{"init_std_down": 0.00781, "decay_fraction": 1.0, "doc_mask": false}
Below are experts of layer 4 (counted from 0) of a mixture-of-experts language model. Rows are named router (the router's row for the expert), up (a neuron's input weights, with its number) and show model dimensions 0-95. Each number is 200 + 40 x the weight over its row's rms, rounded and kept within 0 to 999.
After each expert's rows: "mostly gets" lists some tokens that are sent to it at least half of the time. This comes from a sample of Wikipedia text that the model never trained on.

# expert 15
router,211,226,176,220,119,184,167,181,217,263,174,238,178,184,191,219,223,210,149,168,254,220,157,257,151,211,203,281,230,254,256,201,199,203,210,160,232,184,259,233,216,209,184,278,206,138,276,114,248,174,213,222,222,142,141,182,158,250,205,162,293,241,187,199,171,156,224,198,152,100,186,221,205,153,216,187,219,316,223,206,155,165,211,173,206,243,123,176,212,198,181,284,160,191,285,195
up0,171,210,166,177,142,123,191,205,198,262,213,156,145,245,160,194,216,152,211,204,175,161,155,149,196,178,205,202,121,267,146,187,156,157,188,272,227,220,234,181,213,167,209,244,68,141,248,185,268,212,121,237,256,196,101,165,181,157,196,229,169,177,186,228,227,274,186,194,210,196,186,206,187,160,178,137,187,183,160,211,221,166,200,234,217,206,121,183,175,224,168,178,223,224,217,198
up1,225,191,157,224,193,202,142,277,208,174,236,241,189,241,211,236,207,141,221,243,216,167,260,168,246,198,197,176,225,169,196,223,209,212,276,155,172,264,141,238,183,176,249,198,182,203,174,140,177,175,176,171,236,203,225,145,154,184,175,196,144,260,154,171,195,151,159,223,216,204,181,199,258,210,237,269,219,229,189,162,195,200,159,291,206,287,222,219,164,217,255,219,229,187,207,209
up2,219,239,201,226,153,163,190,181,255,168,245,228,118,200,205,178,201,172,157,123,186,235,205,143,227,198,240,157,175,198,180,221,197,122,201,180,259,182,251,318,232,203,201,163,259,212,259,180,215,204,157,304,225,94,209,228,159,208,255,218,208,168,233,140,242,212,213,230,221,221,185,213,196,224,205,285,181,254,210,202,176,201,224,210,209,222,27,184,152,112,231,209,210,207,180,184
up3,236,224,249,245,182,224,154,244,234,201,146,220,205,168,181,128,158,271,177,158,218,205,227,221,147,218,234,297,240,169,183,236,117,248,160,194,204,214,191,208,171,199,141,189,198,230,320,223,294,244,274,209,107,167,286,202,226,211,188,244,213,195,194,188,209,188,146,240,179,225,189,163,158,265,237,198,165,212,192,173,189,146,196,164,191,192,121,197,179,193,183,147,165,177,207,223
mostly gets: "qui", "tri", "mar", "gra", "lu", "sco"

# expert 1
router,242,189,194,295,127,208,161,262,201,166,207,246,272,143,192,275,178,186,227,165,258,136,215,119,219,181,156,227,230,231,193,222,152,175,199,188,191,207,165,232,191,257,196,139,125,203,191,208,229,117,235,203,173,156,175,68,191,210,251,263,175,207,252,235,182,188,189,175,164,205,176,205,199,85,195,186,209,178,227,170,170,202,224,219,173,235,215,171,197,173,206,191,132,197,187,216
up0,182,196,290,234,216,197,210,218,200,186,294,222,222,132,181,207,182,166,173,240,186,223,224,153,88,260,224,231,164,189,204,159,296,199,198,188,294,191,184,192,194,185,216,161,210,137,192,204,225,263,199,195,213,229,214,325,220,88,173,179,206,245,185,229,196,167,134,176,193,215,260,236,150,177,220,180,189,239,199,224,198,187,156,198,239,171,188,252,138,205,175,190,170,208,302,220
up1,184,158,234,140,236,192,171,210,199,186,126,216,247,217,142,249,171,227,184,245,169,169,239,289,204,204,143,146,199,197,206,211,178,128,191,189,221,171,273,174,202,195,163,201,202,222,220,196,238,193,180,241,196,204,229,237,131,215,166,270,227,250,159,207,202,243,177,284,264,198,268,97,206,273,261,239,200,216,179,234,165,182,220,140,234,199,172,179,223,319,260,197,184,198,218,198
up2,191,197,249,189,169,216,248,204,210,184,188,159,226,174,246,234,182,183,174,233,169,182,100,217,135,215,136,269,224,269,296,243,158,193,235,124,269,141,190,180,189,190,199,209,208,233,222,242,221,212,219,224,133,183,221,149,152,207,174,200,239,153,191,243,215,232,221,217,220,201,216,143,204,272,203,136,253,183,201,147,168,173,223,200,173,180,167,197,209,271,264,226,202,214,221,181
up3,146,191,196,166,82,232,263,249,185,219,177,163,207,221,240,284,190,224,164,198,183,181,209,251,128,249,156,215,217,226,176,189,208,177,177,219,204,243,209,224,178,196,112,200,209,185,177,257,164,299,234,214,128,184,202,204,218,222,192,247,304,172,172,155,191,92,245,167,167,159,227,232,212,168,164,245,241,157,239,213,156,215,285,123,95,221,267,217,175,277,199,203,211,186,235,195
mostly gets: " States", " out", " University", " time", " School", " place"

# expert 25
router,161,238,239,158,193,241,194,292,170,245,140,206,184,176,141,205,258,203,173,213,179,195,250,239,203,134,103,217,255,166,244,224,174,254,211,221,259,172,163,259,258,176,189,130,176,186,229,253,219,194,176,197,163,164,217,155,206,284,205,177,227,210,286,188,264,208,132,174,129,247,185,152,190,229,188,130,205,189,267,227,184,248,242,176,201,131,181,163,277,182,235,204,192,166,204,232
up0,75,165,191,146,171,258,210,132,192,139,177,196,225,227,98,200,215,127,227,200,224,169,204,134,155,175,169,260,257,240,206,202,201,99,244,236,148,182,202,235,223,184,175,269,121,177,273,203,160,255,120,190,221,223,231,260,175,246,194,189,249,199,237,207,215,207,223,175,222,168,202,234,195,255,199,261,241,216,231,181,147,174,133,171,175,202,176,210,259,184,254,169,193,223,236,140
up1,196,153,205,211,170,212,250,240,118,181,180,171,157,177,234,238,182,192,202,95,167,181,210,214,163,238,141,168,137,215,204,138,238,227,226,148,295,205,233,168,186,234,190,190,187,179,198,220,216,196,114,203,220,222,223,177,183,173,276,229,163,196,199,187,209,249,169,200,234,201,166,188,209,228,186,261,258,188,181,219,198,173,237,261,262,149,186,178,205,249,248,215,268,210,203,342
up2,105,215,183,223,249,168,215,186,232,240,211,136,231,225,203,175,213,216,154,256,162,180,211,196,168,191,146,167,141,223,230,193,172,156,190,177,146,202,235,204,238,205,237,281,157,228,206,118,200,232,186,199,263,234,240,238,249,221,241,239,197,226,228,185,181,131,167,153,245,214,192,154,169,233,219,190,279,282,190,221,186,209,280,133,195,269,263,159,263,161,194,161,147,264,164,259
up3,221,216,189,228,157,169,184,196,148,307,224,174,242,226,198,213,199,142,224,105,204,204,192,223,214,219,251,259,130,204,204,192,212,144,233,155,207,257,202,224,259,312,224,175,166,137,206,171,198,213,169,119,164,182,178,200,260,190,198,217,230,159,129,269,139,152,235,216,202,233,176,221,170,257,217,249,144,197,210,258,151,181,297,179,294,205,187,154,132,156,272,195,222,221,106,129
mostly gets: "er", " was", " is", " he", ")", " also"

# expert 19
router,230,201,220,213,202,225,248,240,194,204,181,224,220,167,227,214,194,231,165,159,214,133,165,183,230,175,117,159,228,194,186,225,227,212,173,177,164,142,143,258,195,278,182,147,241,214,233,138,250,139,271,245,178,181,218,122,167,148,225,204,193,179,171,209,209,218,117,190,99,176,234,236,226,177,201,225,216,208,228,195,194,117,249,193,186,203,189,216,146,169,177,286,231,177,176,260
up0,128,251,177,221,232,253,171,189,184,197,230,160,255,277,296,233,202,201,181,156,181,252,149,212,226,139,221,210,259,191,259,158,187,229,163,174,245,202,231,202,205,200,209,182,216,217,227,186,222,160,229,221,189,171,235,161,154,205,177,149,191,181,245,207,128,209,200,190,242,217,196,164,174,132,222,164,253,146,134,202,252,152,204,183,190,192,199,98,210,183,170,199,179,191,193,275
up1,181,203,200,237,195,237,200,138,178,185,133,184,194,163,164,147,222,154,199,210,220,195,170,230,121,209,205,167,161,174,209,221,226,128,216,201,152,256,187,220,193,210,242,211,235,158,116,199,195,162,207,152,236,203,194,111,132,134,209,221,218,184,141,150,156,219,136,151,170,134,173,223,176,222,178,262,126,255,211,255,163,173,171,228,161,174,146,193,171,255,211,295,255,232,75,194
up2,161,167,174,148,182,226,188,183,250,224,184,287,225,240,259,200,156,242,313,200,139,147,220,210,204,242,236,188,153,217,223,221,240,175,226,287,204,289,230,195,237,170,200,243,210,211,158,161,176,235,179,201,156,136,194,232,100,232,173,224,187,98,238,201,196,177,181,227,196,234,271,216,217,212,193,185,171,180,166,264,208,185,177,213,224,335,195,147,237,218,193,181,251,232,259,189
up3,197,157,257,172,175,225,241,235,221,235,231,256,150,202,144,145,160,257,239,232,185,182,146,129,193,142,191,162,178,188,219,190,195,224,177,204,206,148,227,179,293,215,189,158,230,211,259,232,271,188,204,160,226,157,232,234,319,166,251,217,242,255,191,213,271,179,191,238,208,161,265,261,141,167,158,181,188,166,232,149,238,145,279,193,219,212,174,158,177,136,236,188,166,196,223,169
mostly gets: " American", " National", " New", " US", " British", " South"

# expert 2
router,255,298,188,203,212,238,209,253,204,222,136,206,206,172,216,198,214,229,200,160,219,142,182,205,275,77,230,166,221,103,230,257,236,130,225,192,173,152,212,156,196,200,185,225,196,163,234,158,293,118,182,168,198,227,201,246,209,150,206,211,222,208,220,218,197,172,110,137,165,142,190,257,246,229,242,221,218,241,217,155,243,203,296,209,222,222,186,196,243,163,128,218,162,103,237,251
up0,301,249,276,185,265,221,206,112,217,220,214,193,231,213,286,239,213,194,219,176,187,217,254,212,166,205,205,233,241,195,221,234,201,178,145,88,222,205,249,190,196,193,170,223,175,235,138,253,195,168,280,188,148,165,257,180,182,170,207,149,180,250,237,158,188,232,209,233,212,187,219,193,221,192,236,224,206,149,225,120,239,219,211,162,210,113,226,213,192,191,187,260,198,286,161,204
up1,195,198,295,232,143,229,197,208,153,204,189,181,169,186,242,272,169,209,244,193,244,216,241,160,226,201,256,257,162,244,140,192,166,238,191,194,228,224,176,123,242,213,233,187,223,198,217,169,238,197,226,154,224,233,189,196,194,171,249,239,221,213,144,223,241,206,223,220,165,192,226,190,141,165,177,280,151,285,128,161,256,125,226,200,212,246,189,238,212,175,201,177,119,85,198,182
up2,230,201,271,228,133,267,185,174,193,173,180,216,207,196,214,203,175,175,198,182,186,190,105,201,207,166,247,170,96,218,231,137,103,226,241,196,256,157,196,252,222,139,198,222,217,287,209,220,179,261,85,235,242,185,119,234,198,142,186,334,179,256,181,263,183,140,146,141,171,139,190,210,252,112,230,301,176,211,248,218,135,219,313,249,247,190,172,181,235,147,265,251,176,240,173,229
up3,159,187,115,232,151,216,197,291,155,120,140,222,203,201,220,198,212,112,194,201,181,193,205,237,154,155,219,177,96,202,215,215,207,195,143,238,134,202,230,237,215,174,223,165,185,153,153,192,199,155,168,222,239,197,193,192,191,250,143,185,220,191,249,188,176,162,225,253,203,184,238,131,214,256,192,216,294,165,230,148,175,182,203,195,215,230,230,170,230,247,193,212,200,172,203,197
mostly gets: "|---|", "|---|---|", "|", " *", " |", " DF"

# expert 20
router,277,191,171,199,233,243,181,158,202,212,176,233,193,180,199,214,202,271,231,209,222,132,119,151,164,156,136,216,208,183,174,243,221,244,191,215,200,183,137,220,176,231,147,138,300,214,202,138,207,131,259,234,225,196,161,128,220,214,270,220,164,209,201,226,162,206,111,135,128,225,192,153,231,201,192,226,171,217,166,182,221,107,233,222,191,191,206,189,207,175,182,243,160,168,154,244
up0,225,248,164,121,204,103,120,230,167,291,190,219,218,188,229,177,196,193,246,257,139,142,213,199,211,161,225,175,241,198,105,145,124,232,225,146,233,237,251,163,191,174,176,181,201,241,220,274,183,192,201,187,205,169,238,157,210,209,253,222,207,118,248,149,205,151,234,243,200,154,248,224,199,141,203,194,300,179,225,229,222,252,154,198,176,160,192,153,213,253,179,169,179,179,219,195
up1,165,196,176,219,204,136,152,211,265,203,242,187,238,123,229,167,227,205,195,193,234,162,140,264,182,247,223,314,246,174,203,198,225,208,101,262,175,223,179,151,248,163,188,142,149,217,193,138,193,231,194,148,181,251,160,191,224,167,211,293,178,206,211,181,176,134,217,187,249,194,153,196,212,244,187,182,172,229,181,167,156,168,187,161,304,234,241,174,170,239,217,261,196,190,196,271
up2,215,127,209,127,222,200,268,263,246,185,201,199,190,221,172,189,200,218,222,229,191,296,243,250,197,231,233,263,212,94,162,194,159,178,194,126,180,178,184,209,246,263,199,235,107,220,215,231,222,86,174,253,175,202,187,149,192,221,226,175,181,244,204,243,170,193,120,238,243,198,227,230,219,193,200,214,172,169,241,175,171,171,134,180,246,189,184,219,206,224,199,211,208,196,224,181
up3,220,231,220,211,261,154,290,171,255,166,304,313,229,147,131,159,198,264,214,186,198,148,213,208,251,237,180,255,181,194,188,202,183,164,89,220,193,180,203,186,286,273,179,179,138,249,203,191,201,159,255,185,174,237,278,240,226,195,216,198,261,164,258,165,170,134,309,216,174,230,245,246,191,180,166,159,138,203,193,254,203,289,190,171,236,235,275,170,176,266,180,173,174,136,210,166
mostly gets: " C", " S", " E", " G", " Al", " T"